config.toml
d_model = 256
activation = "squared_relu"
moe_layers = [2, 3, 4, 5, 6, 7, 8, 9, 10, 11, 12]
routed_scale = 1.0
balance_loss = 0.0116
n_groups = 4
lr_router = 0.00125
norm_eps = 1e-07
train_tokens = 720000000
Below are experts of layer 9 (counted from 0) of a mixture-of-experts language model. Rows are named router (the router's row for the expert), up (a neuron's input weights, with its number), down (a neuron's output weights, with its number) and show model dimensions 128-255. Each number is 50 + 12 x the weight over its row's rms, rounded and kept within 0 to 99.
After each expert's rows: "gets" lists some tokens that make up at least twice as much of what it gets as of all text; "comes before" lists some tokens at least twice as common just after its tokens as in all text. This comes from a sample of Wikipedia text that the model never trained on. Tokens count by the router's weight.

# expert 119
router:59 42 50 38 60 63 40 50 40 49 65 45 55 62 38 49 43 27 52 83 58 65 43 26 45 41 39 48 50 62 66 79 56 58 45 44 46 53 58 56 46 65 58 53 38 53 45 27 32 25 56 57 46 55 44 51 33 59 64 60 53 51 48 53 51 29 51 47 52 50 45 63 32 35 48 55 44 39 60 66 64 56 37 40 55 61 50 54 55 28 44 57 57 57 57 36 59 48 42 48 51 61 42 61 46 59 63 45 64 41 37 66 31 58 42 45 29 55 52 17 37 29 46 42 55 47 23 23
up0:68 49 63 40 51 48 47 51 56 68 65 75 43 48 36 32 58 31 55 54 59 41 72 27 40 51 32 54 59 50 76 39 45 58 55 57 41 49 45 51 54 41 54 45 54 33 46 53 39 56 50 34 72 38 49 91 32 54 58 48 36 44 48 62 39 66 51 52 70 53 43 48 44 51 35 54 57 70 33 58 56 62 34 47 57 54 58 55 43 86 56 31 56 51 53 43 38 50 30 39 55 43 57 60 40 67 47 51 42 38 29 44 63 55 47 27 56 38 35 52 46 55 37 30 32 41 57 49
down0:49 50 47 35 57 42 38 35 58 47 58 60 33 47 61 63 47 36 36 53 67 52 65 50 37 50 44 57 44 31 42 36 64 56 72 68 39 45 42 64 60 46 54 57 27 44 46 36 68 61 70 40 52 59 53 45 35 61 57 37 34 52 20 55 58 34 71 45 57 57 38 53 46 34 60 49 40 64 52 48 47 41 55 62 47 64 42 49 21 43 46 58 69 52 82 45 68 34 46 45 30 49 45 55 56 43 54 43 62 69 52 66 43 51 64 51 63 44 45 49 54 41 44 36 53 35 60 29
gets: "-", "|", "==", " |", "===", "\n\n"
comes before: " ", "=", " Total", "See", " Date", " •"

# expert 209
router:71 41 44 32 33 44 41 66 49 61 61 44 58 51 51 46 55 50 62 52 43 61 39 31 70 38 60 49 30 70 53 27 55 60 53 34 44 53 49 49 62 65 49 59 35 53 51 41 44 43 50 43 59 55 56 69 42 61 55 48 17 27 37 57 45 55 56 43 50 38 44 75 36 31 45 51 40 48 70 42 66 48 32 49 48 37 53 48 61 43 60 52 67 45 48 47 28 59 29 30 43 47 35 33 61 83 44 48 50 45 39 42 37 68 47 46 50 51 42 51 40 38 73 39 50 51 63 31
up0:39 38 39 44 41 54 41 54 58 49 46 42 47 56 41 34 33 44 60 60 43 72 44 34 78 44 56 53 49 56 35 46 55 48 46 31 58 49 56 47 60 71 65 62 52 59 58 55 55 60 47 35 67 41 52 61 30 60 62 33 25 42 57 45 41 40 43 30 54 61 37 63 52 58 68 57 41 66 64 53 45 58 31 57 47 33 58 53 54 36 58 57 60 26 36 50 54 35 42 51 14 41 29 27 66 57 47 63 70 41 40 40 39 42 56 47 59 38 47 51 55 41 62 38 40 52 42 34
down0:58 66 62 47 51 58 40 61 60 57 42 53 76 47 44 31 55 48 54 57 43 66 39 42 69 35 54 56 82 19 41 53 52 83 80 61 49 59 65 48 60 44 51 48 49 43 43 44 61 49 57 28 47 53 39 57 67 65 40 48 39 35 14 39 35 45 11 49 57 47 61 41 47 34 60 31 60 68 48 60 59 57 62 33 36 51 57 47 51 57 47 56 25 62 44 70 33 50 59 51 45 48 47 49 54 37 42 59 39 41 49 40 47 41 60 53 57 61 50 63 63 48 38 47 52 44 54 31
gets: "2", "1", "3", "5", "4", "6"
comes before: "0", "–", "9", "5", "8", "th"

# expert 63
router:65 51 48 54 48 50 46 40 53 38 52 44 58 38 41 30 65 53 46 48 57 67 41 28 56 82 62 62 45 60 51 56 34 61 56 44 48 65 53 61 64 55 62 60 18 48 57 63 64 51 53 58 67 61 29 40 51 69 74 45 47 59 40 54 58 47 46 62 59 46 23 64 45 38 46 55 23 52 69 45 71 51 45 20 32 39 23 58 65 37 58 51 34 35 47 54 38 47 44 59 36 44 41 44 51 57 39 58 37 49 26 57 56 61 36 42 31 48 42 42 44 11 66 45 56 72 31 52
up0:64 54 40 60 25 24 52 37 68 43 44 52 37 66 44 38 62 60 49 52 59 57 43 42 69 39 67 54 45 48 48 44 58 48 58 56 37 41 63 63 39 51 47 52 36 20 52 76 75 47 61 44 75 46 44 84 54 41 68 50 28 42 39 41 51 50 46 49 35 32 31 61 56 59 34 40 42 26 70 45 68 58 52 42 25 56 66 68 49 44 44 31 60 38 38 70 41 63 67 31 49 44 35 35 62 50 35 53 50 49 37 40 66 26 58 40 62 63 40 39 38 32 52 39 47 66 43 39
down0:53 51 61 57 60 49 69 67 47 48 32 45 49 46 65 57 26 55 52 63 24 53 40 35 31 52 49 52 74 15 49 49 56 48 44 51 67 46 46 37 28 58 50 42 49 70 60 35 40 49 54 61 37 51 32 37 48 36 41 49 41 45 46 56 63 65 45 67 54 46 60 50 41 41 61 44 51 37 61 40 39 70 27 38 53 49 36 44 69 17 43 59 31 51 56 51 55 53 38 54 35 59 46 56 57 43 56 34 42 59 48 50 30 51 62 71 39 54 60 46 65 44 68 51 66 44 65 48
gets: " ", " \"", "-", " f", " such", ")"
comes before: "1", "2", "3", "4", "5", "6"

# expert 61
router:72 55 52 53 30 50 54 61 38 54 40 42 38 40 50 40 56 35 46 49 46 56 51 53 65 49 64 61 40 62 57 57 45 65 36 59 58 64 57 52 64 39 50 52 26 40 51 62 73 39 51 59 69 69 30 49 41 68 70 38 59 52 54 52 55 29 49 57 50 44 45 52 41 56 49 55 12 59 57 56 63 55 27 24 37 52 61 52 65 41 45 56 45 30 50 59 44 41 55 61 40 43 49 35 58 62 42 73 40 49 22 42 49 74 37 27 18 56 38 48 48 23 54 29 36 76 37 42
up0:49 32 54 44 52 42 54 68 49 39 64 45 27 45 25 62 52 72 36 39 31 72 52 38 56 35 52 49 50 52 60 39 50 53 42 60 39 45 64 47 55 62 32 30 67 45 54 75 38 49 47 29 51 70 50 44 28 40 56 47 43 55 71 51 64 52 52 32 52 69 30 49 51 65 60 45 59 43 61 62 24 60 23 51 38 46 49 39 47 36 59 63 61 44 45 55 37 36 38 40 55 69 64 29 66 43 41 23 48 29 55 56 57 59 52 38 45 09 26 46 55 50 52 59 43 21 37 38
down0:40 45 61 41 49 68 28 76 25 32 64 58 32 60 47 35 40 77 54 33 36 38 62 72 55 29 58 59 57 55 36 52 48 40 56 75 50 47 66 72 45 60 78 58 39 46 49 34 52 42 55 54 67 59 57 39 54 71 64 55 26 57 43 44 38 46 67 36 51 70 40 37 56 29 58 22 53 56 38 59 37 59 64 42 67 43 73 61 33 52 27 75 45 54 46 41 57 54 61 55 46 57 78 33 55 60 67 48 58 51 49 29 56 51 63 37 47 56 43 41 52 42 40 40 32 48 62 48
gets: " ", " such", " List", "Scientific", " commander", " Domain"
comes before: "1", "2", "3", "4", "5", "6"

# expert 219
router:78 50 50 49 54 52 46 44 49 45 62 40 50 47 34 60 36 30 67 50 58 43 57 42 51 56 44 40 47 59 58 46 22 48 49 35 50 49 35 60 59 55 65 56 40 64 45 52 49 38 49 40 44 39 40 58 55 59 50 48 37 51 57 45 74 55 45 52 47 49 45 18 37 59 41 56 42 55 52 20 65 75 49 14 33 49 72 41 44 36 64 26 41 38 50 29 41 45 30 58 50 67 66 49 72 49 70 77 48 49 35 39 30 70 09 32 56 33 35 53 46 32 51 46 49 55 44 42
up0:43 48 39 16 33 29 60 40 47 40 44 69 18 39 49 57 45 68 55 32 46 47 42 60 31 59 56 63 51 47 51 47 44 65 42 40 48 80 50 72 55 44 63 55 45 65 42 53 86 32 41 52 34 38 26 37 67 55 57 48 46 22 44 47 71 41 22 50 51 41 45 61 57 52 46 59 50 55 60 61 55 53 57 39 63 52 61 41 43 53 56 62 75 38 50 51 48 57 53 40 43 58 40 21 43 42 66 49 69 67 55 43 50 31 46 44 60 40 58 53 23 35 43 69 51 50 43 42
down0:57 34 60 76 54 55 43 48 22 54 34 72 49 43 44 44 44 41 44 67 57 40 65 23 35 55 36 46 67 31 49 45 42 49 64 34 46 56 45 42 60 39 40 28 41 69 31 58 49 43 47 72 51 61 54 62 48 69 52 63 49 60 63 40 56 47 43 24 88 59 52 46 62 70 29 66 62 58 49 41 47 57 65 43 54 41 70 52 35 41 72 29 56 74 36 71 47 57 52 31 58 58 49 56 52 43 51 56 33 52 45 42 59 57 48 31 50 55 40 48 42 47 45 67 74 30 46 43
gets: " |", " m", " km", " years", " million", ":"
comes before: " ", " (", " of", " in", "^{", ".\n\n"

# expert 67
router:42 63 60 60 55 50 32 53 40 49 50 46 61 48 66 44 43 32 69 40 61 66 35 41 68 25 22 22 47 75 64 64 23 41 57 47 52 55 53 59 60 48 39 43 46 37 55 43 52 42 59 68 58 50 43 35 28 65 38 54 55 45 62 67 62 49 38 52 43 64 44 36 41 42 47 39 59 39 44 69 54 76 40 27 43 37 53 41 33 41 51 56 50 60 40 26 38 39 64 45 33 33 52 64 51 64 61 60 43 43 37 67 43 63 34 45 45 27 42 43 31 35 48 37 57 46 60 45
up0:36 53 41 44 47 44 45 49 34 20 39 47 37 53 52 53 73 49 65 43 51 65 52 49 46 37 57 32 56 51 56 62 66 65 48 23 50 57 72 35 48 41 51 62 47 45 55 40 75 46 48 52 19 50 52 45 36 67 25 50 69 47 46 41 75 69 30 49 48 72 46 42 31 47 61 71 52 67 68 64 45 87 21 65 55 35 42 51 47 53 52 38 67 71 36 61 50 38 50 30 69 52 67 53 60 39 52 55 65 52 66 50 55 51 49 43 48 63 53 39 39 39 45 45 59 47 52 58
down0:51 62 52 52 29 51 66 39 54 43 49 22 34 38 47 66 61 49 44 47 74 35 57 47 52 28 47 47 63 55 53 32 52 60 48 59 28 49 56 53 40 57 43 41 38 72 52 73 67 32 42 69 61 41 51 55 39 31 33 50 51 64 61 67 58 44 37 70 26 47 53 43 32 71 38 57 51 21 37 53 42 60 47 54 43 50 50 49 30 55 41 64 49 45 44 48 49 74 43 46 56 57 34 52 42 48 27 48 32 50 44 47 72 51 64 55 67 42 45 47 38 46 47 45 59 38 44 51
gets: " |", "-", "%", "0", "′", "\n\n"
comes before: " |", ":", "=", " |\n", "\n", " %"

# expert 120
router:37 55 58 53 46 52 61 58 48 62 57 29 47 56 67 55 34 48 39 39 49 69 45 45 29 30 48 41 40 68 59 54 42 66 41 62 59 49 53 68 40 60 63 58 46 54 31 36 34 39 53 48 47 65 35 51 29 57 62 46 44 45 43 49 67 42 55 42 78 58 50 48 39 24 58 63 45 50 49 33 71 59 35 40 33 51 37 55 43 33 57 68 60 43 56 43 60 48 41 42 35 68 38 55 78 45 53 59 45 40 44 54 57 69 42 33 55 39 41 38 38 35 65 40 59 49 42 55
up0:56 62 56 45 49 50 40 53 48 49 50 31 57 41 54 43 50 50 45 34 43 35 47 37 41 31 60 35 52 53 37 48 40 22 43 62 38 57 61 68 58 47 59 54 43 23 48 57 54 45 69 47 35 34 44 60 46 30 53 52 41 46 72 35 37 54 72 64 67 60 37 52 29 43 25 34 53 44 67 53 63 69 65 36 40 41 51 58 44 72 29 32 58 39 39 49 48 76 57 60 71 49 54 64 33 57 37 50 41 37 48 63 56 48 37 50 46 38 32 47 54 33 54 24 55 73 61 44
down0:68 66 47 32 51 53 41 90 28 48 38 45 47 18 78 67 40 89 44 56 63 62 50 62 56 53 55 49 41 54 42 39 47 56 46 41 35 41 58 55 53 56 59 62 46 42 26 48 48 28 71 48 41 42 50 38 61 20 40 44 38 59 26 49 59 44 36 55 48 40 48 40 43 52 44 61 47 64 72 64 54 57 44 59 34 57 36 44 56 67 57 63 46 46 32 55 59 52 59 59 72 42 79 39 48 37 62 38 42 44 57 53 52 60 41 42 38 50 51 34 54 38 41 59 47 55 47 43
gets: " |", "|", "-", ":", " Born", " •"
comes before: ":", "\n", " Team", " %", " Date", " Votes"

# expert 106
router:77 70 59 63 37 47 58 50 36 46 57 45 45 65 60 61 49 31 68 50 55 58 54 38 39 51 54 31 27 66 57 68 46 61 42 24 56 70 52 58 48 65 48 59 45 39 30 60 47 58 21 67 56 84 41 67 45 58 65 49 51 53 44 58 57 64 47 56 49 55 43 72 26 64 66 40 58 47 49 38 63 47 40 43 42 49 59 37 48 41 45 54 38 39 47 47 51 46 64 50 59 42 54 38 56 55 58 78 33 56 32 40 45 67 38 54 46 41 81 71 48 54 63 42 55 55 41 27
up0:46 55 63 52 68 36 64 64 52 50 46 57 67 53 46 67 39 57 46 57 49 47 60 40 72 58 43 59 46 50 44 72 43 57 58 64 73 35 36 53 54 49 69 46 55 49 39 55 36 47 43 65 49 60 48 26 51 50 49 48 17 17 58 60 53 39 37 48 32 61 37 53 42 54 61 44 34 42 53 36 58 51 39 47 51 55 45 47 42 67 53 42 31 43 44 60 52 60 53 37 63 79 42 40 44 45 49 62 35 45 49 46 32 45 36 54 41 36 29 45 77 47 78 64 36 39 42 37
down0:44 52 57 44 69 64 46 63 41 58 36 33 65 43 58 22 54 67 54 53 33 58 42 66 82 36 45 49 52 58 41 59 56 46 35 73 45 46 57 83 36 56 52 48 66 46 74 57 51 50 49 37 26 43 73 25 56 58 25 49 48 37 56 62 47 24 56 39 50 28 24 49 36 47 46 47 58 38 40 37 40 51 64 28 72 43 48 45 30 40 53 46 41 48 64 55 71 51 69 50 66 50 42 46 33 48 41 55 66 47 56 39 40 44 40 61 57 51 62 80 37 61 41 42 56 44 49 55
gets: "|", "-", " |", "=", "===", ")."
comes before: " ", " \"", " The", " MF", " /", " DF"

# expert 94
router:67 66 43 44 39 53 64 67 52 32 48 37 58 55 53 50 49 42 43 40 60 39 37 44 66 62 45 44 40 58 51 82 41 55 44 68 56 68 46 70 25 75 37 50 44 41 60 62 63 32 40 89 63 52 36 34 36 51 58 49 56 56 50 60 64 49 67 60 60 45 42 50 40 56 50 46 29 30 57 38 61 44 57 32 45 60 42 65 61 53 61 43 40 56 52 25 46 44 60 55 45 52 65 42 53 53 69 54 33 59 36 60 45 63 41 29 27 31 38 32 41 39 48 54 59 69 48 51
up0:73 41 62 61 29 76 51 65 24 36 53 43 69 54 56 60 59 55 47 57 57 50 67 43 54 55 41 35 56 69 44 54 22 32 44 29 51 50 64 76 42 36 66 59 45 48 59 51 28 51 44 36 52 59 62 53 51 69 59 25 56 70 67 46 43 53 52 48 54 41 67 57 48 38 40 69 48 36 54 44 40 54 46 41 60 30 52 36 47 32 49 35 51 43 46 69 51 29 62 41 26 33 62 59 59 50 52 56 41 46 51 61 41 35 53 54 42 59 52 39 49 48 39 56 59 58 31 41
down0:42 69 75 27 54 43 50 43 33 55 50 53 46 40 37 38 85 53 61 45 49 49 43 64 62 79 26 53 54 44 50 64 61 46 49 49 51 62 46 47 57 52 44 47 59 54 37 30 39 42 43 47 37 43 54 48 61 53 45 32 54 28 37 64 57 59 33 51 56 70 32 57 31 36 80 53 26 48 51 58 50 50 50 55 59 67 45 60 50 68 46 62 61 35 47 28 55 51 33 25 60 35 53 56 48 57 59 67 28 60 49 40 43 46 33 23 37 50 57 38 58 47 36 46 75 34 48 65
gets: " ", "|", " born", " He", " research", " contract"
comes before: "1", "2", "3", "4", "6", " |"

# expert 36
router:54 61 41 51 52 34 48 69 47 45 57 23 47 57 58 59 56 31 32 59 40 47 33 36 34 42 35 42 23 66 49 68 48 54 44 34 37 66 58 55 39 62 48 71 49 52 40 43 65 45 71 33 64 68 25 49 45 45 41 64 55 59 61 52 78 68 38 65 53 64 57 55 40 35 80 40 69 48 51 35 65 38 64 52 40 47 50 56 58 40 66 55 62 34 46 37 35 44 41 45 55 66 55 55 60 69 56 65 58 49 36 38 52 61 29 42 43 50 27 51 52 55 79 43 49 43 48 52
up0:48 73 64 58 48 45 18 59 39 42 55 55 40 51 54 65 63 31 40 41 53 40 47 43 78 53 48 58 38 64 54 59 68 44 62 61 40 48 64 67 42 26 41 34 58 29 66 50 38 40 69 32 55 48 39 27 73 41 53 57 45 49 58 61 44 57 50 43 43 54 41 48 77 61 43 51 50 43 72 64 54 60 48 54 50 27 55 63 45 36 47 54 42 41 50 21 61 24 58 47 33 56 62 53 47 42 43 36 53 65 64 42 58 53 38 47 52 70 34 61 65 50 58 49 56 62 39 49
down0:43 32 57 55 52 75 33 62 40 44 46 56 46 51 43 55 39 49 68 32 63 55 57 34 35 52 53 27 34 46 60 55 49 45 50 37 68 61 32 67 58 42 50 65 34 48 58 51 52 51 51 66 54 69 50 45 80 41 71 15 64 44 48 72 29 49 46 47 43 38 66 67 27 43 26 59 54 64 44 36 49 65 54 42 55 58 48 51 54 53 53 44 63 71 61 54 37 43 59 71 60 59 50 48 51 42 48 35 59 50 49 44 72 45 33 46 60 40 60 52 43 41 43 48 52 66 63 29
gets: ")", "2", "'s", "3", "4", "5"
comes before: " |", ".", "\n", " (", ")", ".\n\n"

# expert 152
router:72 25 67 44 64 39 57 50 57 34 57 47 54 46 48 45 51 29 40 55 52 46 40 33 75 47 36 39 60 61 77 39 42 49 48 32 30 54 53 49 64 77 41 51 48 36 56 52 35 37 44 56 61 49 53 40 31 66 40 47 54 33 44 55 66 43 50 49 60 45 41 54 44 42 62 37 55 51 56 38 52 45 62 40 49 45 38 59 67 47 45 53 53 43 48 48 43 65 42 56 50 69 45 42 49 70 53 81 29 45 36 53 52 64 35 25 34 25 49 35 30 50 64 55 51 72 62 21
up0:64 46 59 40 60 31 45 63 35 54 63 45 59 56 35 54 67 21 67 59 54 26 77 68 51 54 69 38 47 45 62 43 64 61 58 42 55 51 37 44 50 78 36 62 46 31 68 45 36 48 31 57 67 64 39 63 31 47 56 37 42 44 65 48 61 63 53 73 35 40 58 55 44 35 47 48 52 54 39 41 54 38 42 64 46 45 22 46 39 30 41 23 41 48 48 52 56 64 77 64 51 47 60 70 37 69 45 50 52 39 45 48 33 65 44 46 42 52 51 29 48 57 70 65 65 78 48 33
down0:12 47 73 50 36 47 55 65 62 59 44 57 11 54 56 57 28 38 38 68 51 58 47 56 61 51 45 49 54 28 42 47 59 60 56 53 57 28 43 45 61 48 50 43 41 56 62 57 61 52 46 49 52 33 51 41 43 80 65 46 61 50 57 65 60 26 59 41 49 25 58 57 52 39 50 49 64 60 46 47 48 24 50 69 59 49 37 62 33 47 45 43 54 45 55 58 68 63 43 27 39 32 42 57 42 55 39 55 32 58 39 57 58 30 41 52 46 49 30 53 42 56 48 66 57 50 44 47
gets: "0", "/", "–", " The", " He", " It"
comes before: "1", "0", "2", " was", "th", " be"

# expert 115
router:65 72 42 52 42 48 57 57 40 36 39 42 69 52 46 55 45 17 44 46 74 57 33 51 58 64 50 49 39 77 50 61 51 41 50 59 50 68 62 42 49 67 36 54 47 30 65 65 57 28 47 85 53 45 33 44 18 47 56 33 50 48 41 48 55 35 53 43 60 46 32 37 37 69 40 57 31 42 54 50 76 41 57 28 43 47 52 62 46 54 51 37 57 63 56 34 49 43 70 74 47 51 53 52 67 54 63 75 61 37 39 46 36 71 46 64 14 47 40 45 43 47 51 65 65 69 47 47
up0:62 45 36 54 35 75 70 64 44 47 37 52 58 50 43 34 43 61 50 52 38 29 54 49 50 58 61 45 44 42 34 47 41 54 53 45 44 55 25 64 53 47 55 38 53 63 55 57 41 39 71 24 64 55 67 53 45 68 54 75 54 71 51 61 52 38 26 82 56 51 48 49 52 45 69 45 59 46 57 60 70 56 48 48 28 35 46 50 62 43 60 49 71 62 61 61 48 64 69 58 40 46 42 42 47 38 37 51 56 51 39 58 31 45 68 27 49 46 40 54 45 37 27 60 44 55 66 56
down0:61 69 68 57 66 57 37 45 51 53 37 38 56 44 51 58 61 63 35 45 44 56 51 52 58 49 53 55 74 36 72 69 67 55 41 62 39 52 57 73 20 52 65 35 59 30 33 30 32 37 27 69 47 46 43 44 53 41 35 50 63 56 28 54 60 50 41 46 40 49 52 45 45 40 63 53 53 33 55 47 42 59 31 56 63 21 38 43 57 57 48 63 32 50 62 40 46 48 56 61 20 58 59 31 60 41 58 47 65 73 50 61 52 62 52 53 43 54 49 33 33 59 48 40 59 45 45 54
gets: " ", " such", " *", " rep", " political", " Goals"
comes before: "1", "2", "3", " |\n", "4", " |"

# expert 107
router:55 55 43 43 45 56 52 46 36 36 68 29 55 72 63 62 39 43 54 42 70 42 45 28 48 47 51 42 28 52 66 69 46 69 35 40 50 51 61 69 62 47 49 60 48 47 51 48 41 40 55 44 29 62 39 57 43 45 54 72 58 72 39 62 57 38 45 46 64 33 51 53 42 51 61 46 52 41 29 39 72 51 41 43 65 54 41 55 47 32 58 50 25 66 51 39 38 47 58 28 51 60 46 52 57 60 51 52 42 47 48 35 49 62 43 42 43 37 54 43 37 49 60 39 58 70 18 38
up0:28 45 36 50 44 29 50 38 54 56 44 31 45 58 73 59 32 64 57 39 43 44 44 71 53 36 76 49 54 45 43 63 48 36 44 49 46 69 52 62 42 42 32 50 53 21 44 56 45 74 71 38 58 62 30 62 30 43 33 46 54 43 43 56 35 41 38 59 41 59 54 57 52 56 63 32 65 36 66 56 50 62 58 48 53 44 60 34 66 59 40 55 35 44 43 53 39 34 68 35 34 47 40 41 47 57 26 54 63 62 55 28 53 49 50 37 47 55 32 55 43 75 42 29 55 58 50 34
down0:58 36 50 50 56 65 57 24 51 16 53 31 43 50 47 41 43 61 47 52 79 48 50 50 65 48 35 56 54 00 52 68 54 36 44 60 62 55 56 52 43 25 39 31 38 51 34 45 62 52 63 46 68 38 24 49 47 36 34 41 39 63 70 50 29 49 54 61 46 45 37 31 46 52 41 61 60 61 29 50 57 46 54 55 58 56 55 64 47 56 39 55 43 42 36 43 67 53 25 47 38 43 64 56 40 43 41 44 37 40 48 53 41 73 54 35 65 47 49 44 60 50 61 38 42 54 39 31
gets: "|", "-", " |", "=", " -", ":"
comes before: " ", " \"", " The", " •", " Total", " MF"

# expert 34
router:63 68 47 39 51 52 52 52 56 33 44 35 47 41 25 34 49 28 64 56 60 50 25 48 63 50 51 25 48 67 50 53 43 56 28 46 40 61 49 73 53 63 43 52 18 29 55 54 63 49 63 52 68 52 49 51 29 69 49 58 42 51 47 35 54 52 61 56 60 50 50 26 42 73 50 37 37 39 43 58 55 59 54 38 49 30 55 49 46 48 50 49 55 56 49 35 27 32 60 42 30 52 58 37 52 67 65 61 45 29 39 51 34 63 26 42 24 53 35 34 53 40 53 39 40 48 43 53
up0:61 48 57 37 39 75 71 73 44 77 40 23 30 41 51 51 29 68 47 57 46 41 49 48 26 67 59 57 57 71 55 64 32 56 47 52 52 53 43 31 54 49 52 59 37 73 47 30 49 57 47 48 55 62 52 60 25 48 43 34 49 62 29 44 46 57 48 42 45 49 52 62 56 47 60 39 49 66 41 64 61 34 39 43 43 52 49 75 34 53 46 63 48 48 51 26 35 39 50 33 32 48 31 49 57 50 52 49 51 50 41 45 41 53 66 55 45 46 36 24 47 51 29 34 34 52 43 45
down0:63 46 42 29 44 43 62 41 63 40 60 45 24 74 74 42 48 55 55 47 44 57 42 63 43 42 31 44 64 65 47 58 62 37 31 63 52 60 61 69 58 50 47 45 45 57 57 53 56 55 57 59 45 47 45 55 51 57 55 30 61 68 57 53 48 40 54 49 57 55 53 70 45 47 63 43 60 43 33 42 60 58 51 40 65 55 47 36 58 51 57 68 56 36 52 62 41 52 45 90 38 54 40 38 52 56 55 46 57 43 49 36 57 69 44 45 59 51 55 40 42 44 48 11 46 44 41 40
gets: " ", " p", " out", " l", " sl", " bl"
comes before: "2", "1", "3", "4", "5", " |\n"

# expert 215
router:61 71 70 68 24 59 81 66 41 38 55 40 30 35 48 53 54 38 39 49 53 51 49 21 59 37 24 49 38 71 50 52 44 69 33 38 55 37 53 51 47 49 68 67 55 65 35 65 45 64 46 55 49 47 37 48 55 56 50 49 32 43 73 35 61 65 40 51 47 63 50 45 39 74 58 58 38 43 45 37 44 66 52 33 50 24 58 47 51 41 60 48 36 35 46 40 47 23 47 53 35 50 61 42 48 46 67 70 48 42 60 48 49 62 23 55 45 43 54 32 55 48 55 40 28 47 46 61
up0:61 49 63 52 47 50 43 56 48 46 65 70 57 37 24 44 44 50 58 57 52 51 54 28 66 45 35 51 45 49 45 41 10 51 56 38 84 46 50 38 44 55 38 77 68 49 59 36 60 42 54 50 34 68 49 80 33 73 56 29 36 51 64 51 62 63 50 43 34 50 69 46 39 45 29 52 36 42 48 60 41 46 32 39 18 42 50 61 44 45 58 38 28 38 46 43 55 31 45 63 66 69 60 41 47 68 47 57 47 38 36 47 61 67 59 54 57 38 54 49 09 41 57 70 67 49 43 47
down0:36 42 61 77 57 61 50 53 57 49 27 62 44 48 38 52 37 45 57 32 42 59 51 60 62 45 44 58 51 16 56 29 58 21 53 49 68 41 57 42 39 76 39 34 59 51 52 39 79 65 42 60 72 54 48 48 51 59 58 31 30 43 86 61 39 47 78 63 44 45 54 50 57 57 54 44 60 48 64 60 67 64 55 63 46 60 64 50 70 52 52 48 68 28 49 58 68 30 47 44 64 26 55 73 39 51 55 28 42 33 57 48 66 44 43 53 65 45 53 61 40 49 61 51 44 36 45 56
gets: " |", " (", " has", "′", " have", " km"
comes before: " ", " |", ")", " been", " (", "aged"

# expert 174
router:54 68 69 45 27 38 45 77 25 43 58 36 56 52 42 74 32 25 51 69 50 71 28 38 36 52 41 38 34 75 54 69 21 68 32 50 47 67 40 57 48 44 44 48 33 46 58 61 55 42 42 53 57 70 28 56 56 54 57 66 41 53 44 75 58 63 34 52 70 47 56 46 45 41 57 36 43 60 45 59 55 46 38 33 47 63 51 58 30 46 55 57 58 44 53 39 40 56 56 40 31 40 42 43 56 62 56 53 34 46 45 53 49 55 36 40 50 44 53 45 67 47 59 39 29 53 56 63
up0:42 57 43 41 64 38 63 48 61 58 36 53 55 59 71 61 38 72 60 49 66 56 33 61 49 28 39 52 63 42 47 63 47 31 28 50 59 46 24 65 46 65 46 42 60 31 53 61 51 69 58 78 45 63 57 63 41 53 47 55 46 59 20 30 66 53 31 44 55 65 60 64 53 66 60 48 53 35 47 48 54 61 46 45 73 54 60 50 44 56 79 68 61 55 37 39 37 48 46 48 31 60 38 42 39 49 55 53 35 54 50 51 27 41 54 27 46 53 35 72 35 26 52 33 50 49 48 43
down0:39 53 50 36 54 15 59 48 55 46 44 53 69 41 61 57 52 45 40 44 64 58 53 59 59 37 47 58 44 00 37 46 59 56 65 78 49 34 43 36 51 47 58 34 52 57 53 48 48 71 49 36 46 27 55 45 27 50 41 70 31 50 47 63 58 62 62 53 60 48 63 37 44 52 60 66 49 54 41 56 50 41 59 39 42 62 66 49 59 66 57 60 63 54 37 50 70 45 27 49 43 55 64 65 39 54 41 59 43 52 59 45 57 52 58 46 39 51 30 54 52 47 46 58 43 37 51 43
gets: "1", "9", "0", "7", "2", "8"
comes before: "5", "6", "7", "4", "3", "8"